From a checkpoint of a small mixture-of-experts model trained on Wikipedia.
Size: width 384, vocabulary 16384.
Below are experts of layer 2 (counted from 0) of a mixture-of-experts language model. Rows are named router (the router's row for the expert), up (a neuron's input weights, with its number), down (a neuron's output weights, with its number) and show model dimensions 0-95. Each number is 200 + 30 x the weight over its row's rms, rounded and kept within 0 to 999.
Before each expert's rows: a language model's description of what the expert responds to; "raises" lists some tokens whose logits its average output raises strongly, later layers aside. This comes from a sample of Wikipedia text that the model never trained on.

# expert 22
Middle or final pieces inside proper names and rare words, such as Peg-gy, Soc-or-ro, Eup-hr-ates, Em-ir; also line breaks.
raises: "ín", "ative", "ins", "ison", "ina", "in"
router,201,207,235,215,198,206,207,191,191,198,204,214,226,223,200,190,196,242,223,160,195,223,204,216,163,163,231,277,159,146,198,211,253,190,171,139,219,243,212,153,212,233,231,245,222,230,215,209,219,175,195,165,225,233,238,159,182,228,249,169,168,207,137,240,182,179,198,191,213,178,174,143,196,162,193,167,215,191,201,194,203,213,208,242,179,217,219,275,163,174,214,205,229,188,139,147
up0,175,207,228,200,171,199,223,170,225,251,186,210,201,211,294,241,197,247,172,215,178,224,211,236,210,147,247,249,185,179,193,213,228,181,185,146,253,207,233,201,201,203,179,229,187,210,206,244,179,167,192,196,191,172,161,218,143,167,218,193,169,166,233,173,194,218,188,182,221,217,133,203,165,164,242,266,203,210,164,241,245,230,175,215,176,232,208,279,157,183,230,171,218,189,237,130
down0,191,173,215,264,212,153,222,203,184,207,220,223,207,198,210,223,201,205,190,190,183,233,207,210,200,140,242,201,178,190,227,180,200,125,210,208,172,270,226,176,204,230,212,212,200,197,194,185,157,179,258,211,241,241,232,236,177,231,235,193,212,192,213,183,221,211,199,200,194,215,206,191,208,148,205,188,287,206,248,175,154,200,156,191,187,169,216,211,195,202,236,194,212,241,205,206
up1,182,182,204,184,176,188,178,184,153,238,212,153,261,206,210,196,226,216,174,240,190,158,196,198,204,198,149,255,209,199,205,219,182,191,193,248,194,176,174,159,231,146,202,193,225,271,191,294,213,172,208,272,228,195,161,170,222,193,204,234,230,255,115,238,163,208,229,203,169,203,219,109,163,233,155,266,132,151,239,166,197,208,178,156,257,145,199,201,216,209,198,180,179,284,196,183
down1,247,243,250,166,270,211,178,210,228,190,223,172,182,178,231,205,211,212,220,226,197,206,230,174,187,191,228,234,181,184,166,182,208,172,199,193,223,231,175,203,219,205,188,156,233,150,229,197,205,191,172,272,170,231,187,209,177,181,185,242,251,210,162,148,199,203,195,167,213,196,158,235,195,248,224,219,215,188,199,264,200,227,182,220,223,168,192,187,194,177,215,197,251,253,141,167
up2,234,165,189,207,220,212,211,191,194,186,188,280,188,186,250,271,160,208,229,176,245,149,207,202,183,166,203,188,171,151,169,200,226,151,206,156,181,221,185,197,184,272,170,190,199,207,162,216,182,185,172,203,194,269,217,212,153,192,203,239,199,268,178,166,184,220,217,209,226,229,200,165,185,216,261,231,239,182,165,179,162,217,209,253,166,219,197,274,216,223,204,248,155,234,185,165
down2,213,182,253,199,168,220,221,209,218,193,209,181,228,179,171,144,182,233,167,159,150,206,198,196,160,138,207,294,196,205,220,196,243,189,206,175,178,212,189,191,243,204,224,213,152,194,206,136,219,226,201,210,171,212,248,181,241,202,241,186,180,201,250,161,180,176,160,210,159,216,198,181,155,181,275,242,226,206,148,250,226,194,171,214,164,200,202,232,263,166,210,193,233,203,165,257
up3,195,175,202,259,166,199,182,201,173,222,239,154,254,236,121,217,166,236,206,222,193,179,224,209,228,200,180,210,241,164,166,210,187,229,158,180,160,204,230,239,224,169,257,205,170,164,131,196,187,237,185,208,229,264,209,167,168,230,183,207,220,196,187,190,179,132,211,258,207,175,165,175,203,188,209,246,248,199,228,228,199,188,200,172,212,214,143,278,167,156,173,187,211,179,187,165
down3,225,276,203,213,193,216,162,234,193,204,184,179,203,172,240,180,196,200,193,233,227,276,236,191,208,188,164,197,139,217,192,196,199,215,182,239,191,146,211,201,178,166,181,194,259,231,248,197,205,218,190,240,162,194,211,159,184,243,153,189,211,197,134,184,197,181,232,173,221,197,181,160,143,237,166,230,213,136,209,179,261,191,197,191,214,222,213,151,220,228,130,168,181,212,195,171
up4,209,272,200,184,210,218,181,222,195,224,184,132,172,215,233,153,176,168,175,193,200,186,196,217,218,208,194,192,212,188,199,238,191,243,199,175,232,189,240,179,153,178,242,140,213,228,205,243,151,179,236,203,200,207,263,210,147,197,237,171,168,207,206,229,217,213,196,195,205,200,174,181,231,184,219,140,214,169,183,205,304,211,207,184,170,233,262,239,168,202,230,194,149,164,162,196
down4,205,221,215,183,118,169,209,194,154,249,180,161,207,222,245,191,209,197,164,164,202,223,231,190,202,190,222,202,190,230,188,196,182,153,216,203,125,201,234,169,190,229,182,172,216,181,249,194,204,204,224,186,217,253,172,197,239,180,221,188,179,258,218,189,201,210,231,209,216,175,225,154,200,181,259,233,238,198,220,226,182,195,223,188,174,209,183,186,181,189,203,149,240,283,217,199
up5,173,204,224,212,179,205,176,190,232,212,224,198,238,233,211,168,166,225,221,126,235,185,254,245,228,183,209,191,188,219,209,181,253,155,218,260,168,223,201,210,219,216,206,222,228,234,213,201,219,181,201,214,171,179,201,228,169,252,269,161,208,220,218,144,238,197,153,231,151,167,240,182,212,238,221,223,191,172,188,212,186,200,200,216,141,183,225,250,172,201,173,199,249,232,215,182
down5,175,239,235,205,198,162,250,179,185,251,205,209,170,234,191,196,202,154,233,216,242,207,176,182,178,224,172,198,245,171,231,173,163,205,171,164,190,207,248,259,185,175,133,213,220,218,228,218,228,198,216,202,226,201,173,215,150,166,234,179,230,208,183,209,247,172,153,167,136,226,178,237,240,226,217,196,199,242,273,211,257,217,212,177,239,170,256,207,152,256,176,164,209,220,210,207
up6,236,185,217,205,219,165,211,242,238,241,194,183,195,193,172,244,187,225,240,191,209,183,223,174,232,222,185,200,218,216,194,202,166,226,209,211,183,226,222,138,221,204,199,190,250,165,167,232,201,250,178,208,202,199,132,202,192,198,257,222,225,218,111,210,120,192,188,171,194,229,215,202,208,208,176,173,210,251,233,174,224,188,204,173,217,248,174,269,219,209,170,135,228,213,188,170
down6,215,204,212,208,205,240,195,172,226,222,208,218,189,191,179,197,217,225,241,227,197,190,156,182,218,272,183,227,178,168,145,187,180,216,159,123,183,186,225,165,213,208,182,173,157,158,232,281,198,235,207,218,256,166,183,171,204,191,203,155,214,202,191,212,161,217,194,219,218,207,242,221,217,192,186,234,189,251,222,184,163,175,202,169,215,181,214,192,171,195,161,219,191,177,257,178
up7,212,165,145,221,219,221,219,194,215,170,196,115,210,213,169,174,174,161,184,162,237,184,237,187,247,210,261,238,201,256,228,239,184,234,252,223,201,191,223,162,223,149,207,191,173,159,161,237,223,217,208,186,237,157,190,227,192,218,228,147,176,196,137,188,220,188,193,243,273,238,150,202,203,178,175,207,219,189,230,250,261,208,174,216,244,185,226,194,212,179,193,194,176,163,203,165
down7,184,246,192,242,161,192,267,193,223,196,199,229,206,233,190,218,228,183,217,186,205,150,243,236,220,216,240,223,145,136,153,172,164,213,234,190,209,225,191,186,199,245,190,79,184,163,174,172,190,204,170,192,202,203,191,211,185,162,178,167,209,177,274,198,191,228,194,253,215,152,168,206,172,189,244,230,206,194,207,231,196,230,139,189,200,246,170,210,215,248,249,198,186,197,238,190
up8,215,241,208,176,194,224,177,153,222,219,149,221,229,214,211,163,208,166,163,158,201,192,195,206,142,193,142,171,175,187,150,202,205,219,156,234,215,161,224,206,183,207,184,230,189,206,225,216,221,192,142,168,224,168,204,187,182,229,152,184,169,182,132,210,170,216,194,180,231,153,253,158,138,173,243,218,205,244,165,208,194,183,178,214,186,220,169,270,211,218,227,205,216,245,197,180
down8,225,265,215,238,239,196,219,160,205,193,174,216,213,161,218,169,202,180,181,268,180,197,231,245,237,171,155,179,202,241,252,221,194,184,189,175,233,167,176,245,229,221,226,178,219,124,197,179,200,187,232,232,151,203,275,214,197,212,142,225,151,252,222,210,179,171,207,173,188,221,267,218,208,229,214,203,177,193,237,221,171,131,178,155,197,166,176,204,182,209,198,199,205,142,208,205
up9,181,206,164,196,174,236,195,183,225,192,172,184,216,226,211,146,224,188,192,185,221,163,171,175,183,196,220,184,230,154,180,181,181,174,212,204,236,235,228,194,221,206,192,181,179,199,218,165,147,210,218,154,161,164,187,156,164,164,205,207,194,223,197,226,158,208,196,238,174,164,281,167,184,179,171,203,159,181,204,194,247,187,158,245,111,208,225,272,217,228,204,218,232,212,199,156
down9,250,159,296,195,187,193,154,187,183,196,242,170,180,177,198,160,208,214,187,191,235,150,173,201,241,158,228,224,204,216,232,191,265,173,283,206,209,189,164,208,244,248,220,231,225,204,206,190,207,206,203,186,165,230,177,168,214,275,155,217,212,178,240,197,208,223,248,182,201,260,186,235,219,213,185,209,173,203,204,217,170,206,242,191,190,204,189,169,229,235,126,137,225,236,154,206
up10,180,197,181,134,215,197,200,186,205,218,166,234,241,222,176,209,258,154,224,211,169,237,170,205,251,210,237,181,194,205,190,308,193,208,199,172,195,202,207,165,217,180,178,205,202,231,220,184,199,203,182,197,231,160,197,128,241,224,214,158,172,223,154,206,197,145,172,223,191,202,213,258,209,194,180,173,161,230,186,175,230,189,146,200,148,180,223,189,152,196,174,144,193,227,210,172
down10,198,204,170,185,216,169,166,260,241,166,234,280,234,186,146,149,238,185,235,214,212,207,225,214,197,204,264,217,240,213,184,179,152,230,192,183,237,200,239,179,198,210,188,215,157,194,188,191,220,178,173,245,161,157,175,171,189,259,181,169,207,257,167,149,207,208,165,158,199,204,203,168,164,199,209,199,184,198,204,149,159,191,206,203,178,127,195,159,244,160,199,221,165,245,205,230

# expert 21
Short word pieces continuing names after Re, El or No, such as Reel, Noel, Reload, fiberglass, plus en dashes and adverb ly.
raises: "ations.", "ative", "ype", "use", "ating", "up"
router,148,227,225,170,186,227,178,187,213,217,163,234,215,210,214,220,154,253,167,174,219,201,156,183,222,262,222,215,219,204,130,217,207,201,177,131,227,173,246,208,245,186,193,234,166,237,183,175,205,198,171,198,212,221,192,206,147,242,160,187,246,234,186,255,128,214,182,207,201,170,183,183,157,249,247,148,254,198,184,165,205,197,236,223,172,183,196,265,180,210,230,180,239,203,239,197
up0,126,202,246,176,176,201,135,147,198,237,167,230,202,174,238,217,183,254,185,164,222,222,178,253,192,181,251,211,195,134,164,200,199,150,220,153,240,122,178,179,181,201,222,227,168,190,193,194,204,172,188,241,177,181,172,155,214,201,187,260,178,180,214,204,213,229,218,241,222,222,129,233,191,212,228,244,205,175,173,263,250,233,174,201,163,236,225,212,154,183,182,152,213,193,260,151
down0,209,221,214,196,274,231,175,234,185,144,233,187,220,209,214,184,207,217,160,216,145,245,162,193,238,284,209,206,207,185,186,210,231,189,188,172,205,223,167,171,211,173,195,151,199,225,226,241,214,226,217,244,189,194,228,195,158,250,189,178,178,233,183,197,166,198,232,162,202,180,181,194,167,174,199,218,217,194,184,166,134,182,163,200,142,156,233,239,265,238,236,167,213,239,191,219
up1,150,196,192,172,222,180,191,210,212,180,157,169,232,187,262,227,169,218,140,244,222,143,219,165,193,250,192,214,183,222,214,200,166,235,190,235,157,168,167,203,205,152,200,178,186,239,156,231,189,169,197,208,224,171,183,141,223,181,242,222,192,240,151,226,232,217,223,208,171,213,218,176,217,215,190,231,206,164,195,145,194,254,152,165,215,144,215,204,209,159,206,229,188,253,208,197
down1,225,193,198,208,225,200,207,246,209,204,150,178,206,188,221,181,230,243,201,230,186,195,209,218,220,161,210,183,198,209,237,215,202,249,177,218,174,200,179,238,198,197,197,194,255,166,217,182,200,180,182,188,143,207,204,250,235,181,231,228,227,221,186,169,258,209,200,172,175,223,178,235,225,220,253,236,164,150,197,223,189,220,153,147,187,194,155,179,215,227,175,207,217,132,216,158
up2,200,173,139,189,207,219,208,203,227,166,246,297,162,198,205,202,142,211,209,157,241,154,245,192,161,172,227,201,192,152,152,237,221,173,178,136,258,194,210,191,197,254,138,231,201,201,200,209,165,222,138,181,198,262,194,183,160,221,182,169,188,243,177,194,145,178,163,239,235,206,226,206,214,225,247,218,254,214,145,166,213,172,228,188,174,191,134,242,179,246,236,282,187,244,185,226
down2,225,189,228,212,187,188,208,170,197,188,213,143,211,129,236,150,237,166,238,149,220,209,207,208,235,201,245,256,215,178,248,133,201,149,220,154,186,166,179,165,215,165,210,208,212,235,210,165,206,233,170,206,200,154,242,183,139,194,154,204,221,209,258,168,167,240,238,169,178,214,185,198,214,143,250,190,281,210,185,220,220,239,203,232,176,239,173,150,202,177,217,192,169,142,140,198
up3,188,240,213,277,203,152,219,209,190,166,221,219,214,217,166,235,142,224,173,210,186,183,187,190,261,221,186,119,250,202,197,225,252,188,164,204,213,187,210,220,221,156,246,244,201,205,186,211,176,237,199,232,236,251,188,162,171,203,177,216,226,202,169,225,188,174,217,229,199,211,173,175,238,151,185,174,247,187,225,223,193,186,216,217,240,123,148,315,158,144,183,212,214,175,190,177
down3,187,234,191,273,179,264,190,228,185,209,150,239,214,224,184,212,215,169,156,228,177,224,203,209,217,180,233,209,202,144,168,180,186,239,176,155,220,185,194,186,195,204,235,233,234,188,206,162,149,216,207,174,245,239,178,150,190,277,202,209,239,226,168,200,185,188,213,159,190,182,158,198,144,285,193,195,133,209,234,232,195,161,208,201,157,214,266,157,198,224,180,183,168,286,175,207
up4,222,269,232,188,220,179,178,180,220,234,248,222,208,263,184,209,146,191,180,173,194,195,252,203,170,233,213,202,263,124,218,194,191,212,212,154,244,198,242,212,193,188,266,200,241,217,203,270,179,187,241,227,196,219,237,192,123,224,192,221,221,226,223,222,208,208,177,179,203,198,206,231,260,204,187,167,262,194,213,186,303,236,181,157,121,223,250,265,190,226,193,192,172,207,191,223
down4,235,213,241,262,238,147,149,183,174,194,171,186,185,201,209,163,218,200,217,148,173,215,174,186,211,215,211,225,236,217,168,184,173,180,144,197,208,139,147,137,177,235,198,224,233,272,235,224,208,210,221,218,182,214,249,130,213,213,165,237,267,207,186,207,202,194,214,161,207,199,222,211,196,201,274,275,220,216,186,195,186,175,210,258,188,240,206,212,170,148,170,216,245,172,204,216
up5,191,183,185,175,194,180,215,185,255,242,219,243,215,210,239,166,165,202,228,134,228,203,203,233,219,217,184,184,208,197,203,188,209,139,249,221,204,119,153,231,215,247,223,213,193,203,252,183,203,163,211,191,168,234,254,253,222,249,207,174,211,225,237,205,239,198,192,209,169,193,237,221,232,299,189,226,199,173,215,183,228,260,215,208,210,189,165,202,220,249,228,187,236,207,188,207
down5,248,176,219,172,217,161,181,178,232,168,175,211,153,254,210,164,126,232,242,225,229,212,198,175,210,182,221,200,222,209,216,184,197,233,154,238,182,258,199,226,201,196,253,149,193,167,141,235,267,129,240,257,225,190,199,164,222,193,248,168,212,239,174,231,211,272,204,221,234,196,211,210,178,224,160,192,256,226,201,224,213,166,158,193,150,188,200,202,142,168,229,191,234,201,198,171
up6,206,232,208,188,194,220,216,227,242,207,223,201,188,142,157,267,220,253,250,232,220,210,207,179,219,247,192,209,211,223,176,249,151,205,170,166,163,209,194,159,201,235,183,161,199,158,150,243,176,247,158,180,182,186,196,227,158,209,218,184,218,150,134,219,154,199,188,196,231,217,176,200,234,172,185,174,213,268,216,187,262,152,230,162,204,197,152,221,252,277,171,145,185,214,142,242
down6,198,263,271,205,233,234,198,233,176,206,234,249,142,201,170,224,186,196,219,188,158,251,199,249,163,213,277,170,247,196,140,191,217,202,176,170,193,177,183,153,241,159,260,169,234,211,163,203,159,217,207,198,257,210,277,183,179,199,179,158,227,177,240,201,209,167,218,205,188,163,188,199,188,186,206,188,228,231,197,206,211,161,170,193,245,202,220,145,196,158,193,184,224,163,244,203
up7,169,149,163,203,191,213,200,190,238,198,146,190,201,211,205,183,197,175,189,197,217,199,233,218,252,244,232,237,148,239,234,210,163,230,217,220,220,158,200,183,209,191,200,186,179,170,191,179,207,170,190,200,204,205,164,241,225,199,180,151,158,200,148,210,209,213,209,285,249,190,201,179,216,189,205,259,145,231,180,223,250,228,199,261,234,251,194,187,210,211,224,141,167,219,200,176
down7,174,178,165,259,226,253,211,168,228,245,148,196,233,209,175,160,167,214,219,178,229,173,212,220,225,204,258,226,185,216,170,181,229,237,190,181,214,218,170,176,204,166,146,157,195,133,178,183,266,164,171,190,174,196,195,166,219,165,212,126,172,204,170,161,221,186,165,256,200,175,203,204,192,214,243,222,177,261,193,163,212,239,166,193,151,216,189,196,167,157,209,194,231,213,199,198
up8,182,240,275,182,200,215,156,209,209,190,159,188,165,212,173,181,202,184,163,152,187,193,187,224,177,191,164,149,200,180,142,173,210,200,155,230,190,175,206,195,169,221,176,239,193,200,218,234,192,205,160,179,249,161,253,184,170,175,186,185,200,227,167,236,173,181,186,194,209,172,214,110,205,217,186,174,219,200,234,184,189,175,197,221,195,202,121,243,225,183,197,233,244,215,222,209
down8,230,192,169,209,181,203,195,203,211,167,148,227,154,204,216,155,177,154,180,223,194,190,293,196,158,158,208,217,200,202,201,177,207,207,180,201,268,195,190,229,242,162,211,177,197,231,179,192,197,132,219,180,204,167,205,243,243,198,203,154,196,188,251,201,222,210,184,182,164,218,227,221,237,185,205,197,225,220,226,251,200,166,200,202,231,227,234,157,194,182,230,202,171,184,165,151
up9,205,186,166,206,152,259,172,228,184,180,195,210,223,188,188,218,191,210,232,160,272,172,216,173,168,207,228,177,201,185,210,210,190,195,194,236,242,212,263,193,247,218,149,165,179,256,202,201,183,192,203,156,165,176,201,149,188,178,210,206,203,213,202,190,156,208,175,232,238,184,270,186,200,198,146,176,189,197,201,204,253,232,168,227,163,184,207,235,159,183,190,228,223,204,204,189
down9,218,209,176,154,234,164,206,211,248,166,202,186,227,188,206,136,158,137,155,181,224,179,142,201,217,199,218,170,237,193,295,214,175,223,260,210,222,203,189,178,228,222,180,155,215,203,176,160,180,193,206,140,209,184,211,201,185,150,211,140,144,207,217,176,178,187,202,202,242,199,199,228,244,234,228,151,170,248,210,154,222,193,258,157,205,273,163,220,171,206,201,145,209,230,241,214
up10,238,258,203,202,197,252,173,210,181,170,151,215,233,243,223,182,252,182,225,108,201,208,202,180,243,247,273,160,219,159,155,269,184,231,216,196,190,263,217,154,178,195,199,241,195,228,210,196,145,223,236,207,194,186,213,169,234,238,176,160,217,223,199,219,190,220,194,204,247,192,170,198,200,241,224,172,171,237,241,221,235,203,190,172,174,190,200,222,168,195,176,188,196,189,234,192
down10,190,152,232,254,183,159,182,231,262,171,210,187,236,237,228,210,251,178,196,209,195,155,155,190,217,259,185,172,245,196,185,186,233,209,206,234,262,190,217,220,191,242,169,186,175,218,156,161,164,175,236,206,175,189,172,152,179,185,169,196,188,175,185,178,197,188,196,231,232,157,237,197,138,228,225,196,190,234,227,211,133,185,186,129,201,267,182,204,152,172,215,183,226,233,188,226

# expert 35
Short inner pieces of proper names and words, often after a capital letter, such as A-ll in song titles, Wieg-el, Gu-j-arat, syn-ch-ronize.
raises: "age", "age.", "ont", "fer", "bl", "ers."
router,166,193,192,209,168,222,234,181,195,232,242,220,192,231,193,201,170,242,207,134,188,206,221,193,159,206,205,198,159,209,133,240,209,203,162,161,186,239,233,172,236,245,213,259,190,241,220,199,179,211,211,183,216,206,235,252,168,245,156,207,145,158,203,255,203,209,230,177,265,162,185,172,169,215,187,166,192,239,177,227,195,241,208,197,218,172,187,244,174,181,218,157,213,204,220,139
up0,120,197,212,187,188,219,201,166,218,238,208,215,185,247,239,189,185,222,200,190,214,204,208,199,220,126,210,203,163,174,185,213,186,145,213,142,252,194,171,178,200,214,167,233,194,203,162,167,182,172,192,245,215,217,161,176,229,196,166,237,147,217,234,211,234,197,215,192,207,217,225,245,177,178,235,264,217,191,130,259,285,204,166,178,193,240,201,240,185,198,186,161,231,192,195,161
down0,218,210,182,196,226,170,181,188,176,175,206,209,156,197,158,252,224,162,166,174,230,225,204,205,219,255,183,185,179,151,209,270,214,208,165,210,201,231,223,223,176,177,253,200,172,201,152,218,173,222,250,213,225,243,233,208,145,206,151,244,224,204,201,208,202,224,199,206,166,225,196,214,218,222,223,222,204,194,225,171,173,185,135,202,221,221,196,201,165,241,185,154,171,252,158,165
up1,188,196,192,132,207,176,210,208,184,181,181,165,175,236,247,197,208,199,139,171,220,110,231,214,226,200,179,223,220,191,257,238,164,209,186,217,155,179,164,192,197,188,226,214,189,234,249,202,173,147,198,234,231,224,167,204,232,161,206,215,196,282,174,253,182,190,220,218,197,183,219,149,218,225,214,226,174,186,197,188,211,190,196,149,222,128,222,199,222,171,211,193,205,251,238,169
down1,216,257,225,203,225,193,158,150,201,205,209,178,191,191,228,213,209,245,231,201,202,149,167,192,147,223,195,177,241,181,200,265,225,267,199,219,193,193,171,141,186,189,174,183,197,155,249,186,166,194,206,190,192,185,217,196,149,190,218,132,187,249,172,158,234,232,268,139,211,220,178,245,255,208,247,192,151,133,187,211,147,196,150,145,220,160,205,239,237,170,181,162,240,236,194,206
up2,222,175,134,189,175,226,198,193,211,168,231,263,169,220,234,223,159,190,198,172,215,157,234,217,192,162,221,211,167,214,182,240,209,139,161,191,190,178,180,209,205,219,180,208,143,179,159,224,167,172,180,188,188,204,205,231,184,233,214,197,213,211,159,143,168,224,182,195,244,201,205,185,191,260,253,250,221,219,126,166,200,222,244,228,225,222,181,255,216,170,200,235,145,207,205,149
down2,228,214,258,179,191,182,223,226,228,210,275,196,220,196,180,191,190,142,229,162,226,226,184,196,200,185,197,235,190,184,222,156,208,231,261,197,233,191,153,229,204,189,197,200,223,251,228,212,220,226,197,262,203,179,188,168,175,159,220,198,208,164,174,165,145,232,190,201,204,207,147,199,183,182,203,246,198,148,214,238,144,211,209,190,222,228,220,216,193,182,184,215,184,207,190,167
up3,172,215,206,250,233,197,223,213,193,163,239,218,187,232,140,239,177,212,236,209,171,162,187,180,233,202,182,173,253,196,199,202,202,172,169,236,257,192,235,218,193,168,212,231,208,203,162,164,192,233,161,202,221,206,216,164,213,219,172,217,218,229,185,209,221,178,184,249,252,177,174,175,196,188,196,212,209,183,258,200,195,233,194,204,220,192,184,249,160,136,168,217,225,179,202,197
down3,272,224,242,229,215,237,204,242,188,192,170,204,200,219,205,246,240,177,203,197,215,253,195,197,177,220,203,244,175,203,198,148,209,206,195,219,154,190,217,231,185,224,212,176,203,215,207,218,247,165,242,171,224,157,199,234,176,157,222,215,178,222,187,203,130,168,220,147,201,223,192,186,197,189,222,237,164,171,190,177,176,221,172,184,151,205,250,167,219,199,164,183,232,222,228,241
up4,202,274,220,227,201,137,193,144,195,200,186,181,168,268,153,163,162,180,209,195,205,229,270,224,184,199,223,203,220,170,200,187,158,195,159,161,265,199,242,176,193,183,272,170,242,215,257,244,176,186,225,245,232,229,239,156,179,206,242,205,190,222,201,219,201,202,205,198,256,200,198,190,217,167,176,182,234,185,183,144,279,209,151,148,219,142,222,227,188,226,198,155,198,233,188,203
down4,208,201,204,221,188,223,158,199,209,221,160,163,176,204,228,204,217,237,218,194,186,264,197,122,165,203,196,204,178,269,166,220,181,204,180,264,198,144,205,145,149,227,160,217,173,211,228,214,233,233,150,142,190,254,200,139,268,245,190,193,238,171,232,202,244,142,212,176,197,173,266,221,177,154,225,162,185,159,223,178,223,149,207,231,181,149,200,126,207,224,144,176,194,225,159,216
up5,183,235,231,203,171,176,229,194,210,225,244,243,217,215,235,177,225,186,226,113,226,190,212,204,204,235,212,150,183,243,170,192,195,174,214,222,193,175,166,198,200,220,219,195,196,226,194,195,182,244,222,217,175,168,174,223,172,245,152,169,162,208,199,200,171,215,190,184,198,238,259,189,218,258,177,204,180,199,182,230,247,232,185,185,186,174,192,199,165,192,238,175,226,219,215,200
down5,232,220,208,208,210,203,149,230,210,181,247,206,213,198,168,167,153,160,188,238,197,228,225,181,191,189,239,188,185,206,250,195,151,194,168,197,218,191,222,220,220,233,209,203,168,193,252,177,225,170,219,176,185,124,221,132,165,212,219,222,223,190,215,173,274,183,198,194,262,206,170,283,181,160,191,133,135,260,236,234,213,215,171,250,167,148,234,175,176,218,202,247,158,228,211,165
up6,182,214,219,203,200,241,233,212,202,226,204,217,190,163,175,227,191,191,235,240,206,188,159,158,221,200,170,236,188,232,168,220,136,198,213,188,162,179,218,167,177,208,194,221,162,163,159,230,175,240,189,240,190,180,196,227,99,184,233,181,197,175,129,214,172,170,161,185,166,191,206,187,219,198,242,167,233,257,183,211,230,140,198,173,235,229,159,276,223,237,210,208,187,259,186,138
down6,243,230,239,221,229,186,200,203,241,190,194,221,185,203,207,188,207,189,219,231,198,203,197,220,184,231,236,205,142,164,180,221,229,186,211,225,217,177,193,166,198,196,191,153,163,183,175,240,156,249,203,201,214,217,204,217,196,231,185,194,206,229,179,183,221,191,206,259,151,172,203,233,201,119,192,189,234,198,198,155,199,126,208,153,205,196,227,153,212,222,199,207,135,168,199,218
up7,171,178,151,170,182,250,217,180,207,224,159,168,214,187,146,196,158,197,190,186,223,219,215,196,181,205,218,185,201,232,251,264,167,183,201,210,215,188,228,157,216,187,212,182,187,134,182,192,220,197,248,191,226,219,154,207,200,240,219,173,141,204,150,201,215,183,218,239,273,195,192,170,242,215,210,228,166,223,213,258,249,207,179,182,191,226,180,201,209,230,180,156,203,181,212,124
down7,168,178,223,291,152,199,176,163,234,168,183,180,205,159,212,191,148,199,233,216,200,208,215,230,195,196,224,149,138,190,186,194,195,155,202,188,224,191,174,227,187,201,198,154,204,206,195,209,269,176,198,279,162,192,173,183,203,201,201,114,169,201,255,224,191,167,232,207,186,202,198,239,209,232,173,205,198,266,246,196,188,182,156,237,180,232,222,205,189,158,190,167,206,172,235,209
up8,214,220,216,181,174,227,224,172,226,205,197,210,202,220,200,157,175,170,195,136,230,183,207,209,142,178,146,161,134,233,163,211,249,223,187,240,188,167,197,184,196,202,195,213,152,207,218,203,191,173,134,189,233,128,264,221,180,157,187,165,197,182,174,202,194,227,191,180,189,153,233,185,189,230,223,179,199,246,204,212,203,212,149,183,232,190,162,218,216,212,212,200,194,219,238,193
down8,238,278,180,178,212,295,233,242,216,172,191,148,204,200,212,163,219,166,193,264,181,173,270,229,207,179,235,202,167,191,136,204,199,238,226,188,205,230,166,213,192,199,196,202,190,135,195,194,231,237,194,259,159,176,215,191,247,246,154,209,206,177,227,181,176,201,195,207,159,233,202,222,180,180,191,143,180,237,247,214,167,193,182,147,191,232,205,198,240,223,170,200,176,156,196,192
up9,164,209,194,176,219,238,174,187,189,173,202,223,271,191,180,175,176,236,199,206,243,149,205,203,145,218,199,198,211,167,163,183,222,168,173,211,235,189,277,201,218,190,200,199,196,260,232,200,151,190,227,200,172,204,173,185,178,150,193,171,213,228,188,244,137,180,202,222,242,200,247,164,149,226,158,178,192,223,206,222,263,211,162,246,165,193,218,298,205,222,213,186,211,211,213,182
down9,201,223,231,176,191,237,223,201,193,140,163,217,149,215,208,166,160,197,196,205,243,161,227,176,208,221,146,181,201,183,175,252,166,206,166,210,154,216,223,148,207,207,180,174,178,218,146,154,213,241,216,207,172,156,199,188,164,182,188,193,182,257,255,188,188,110,225,196,256,181,176,246,219,169,139,189,192,211,222,215,188,200,256,211,205,210,167,172,204,229,120,200,233,228,215,184
up10,194,210,183,201,215,217,223,211,200,205,182,212,238,244,212,203,236,193,218,172,200,215,193,170,267,186,253,145,165,213,198,239,228,200,160,195,197,228,243,137,192,174,229,207,174,231,254,182,167,183,163,192,196,184,214,207,222,192,217,184,150,229,164,252,218,166,234,223,195,199,167,186,203,227,173,164,189,225,240,188,210,181,158,144,202,156,210,188,188,156,218,169,203,229,224,126
down10,232,250,146,240,160,212,178,183,215,197,232,221,227,210,192,217,226,194,187,240,207,193,203,242,210,194,251,263,228,210,181,199,211,193,190,140,216,170,219,193,225,236,165,235,209,228,116,197,227,232,228,219,214,219,257,128,189,223,198,188,233,262,145,180,186,152,181,210,186,158,218,173,187,223,233,159,209,192,229,201,177,165,237,187,224,237,179,242,225,160,160,187,220,228,244,230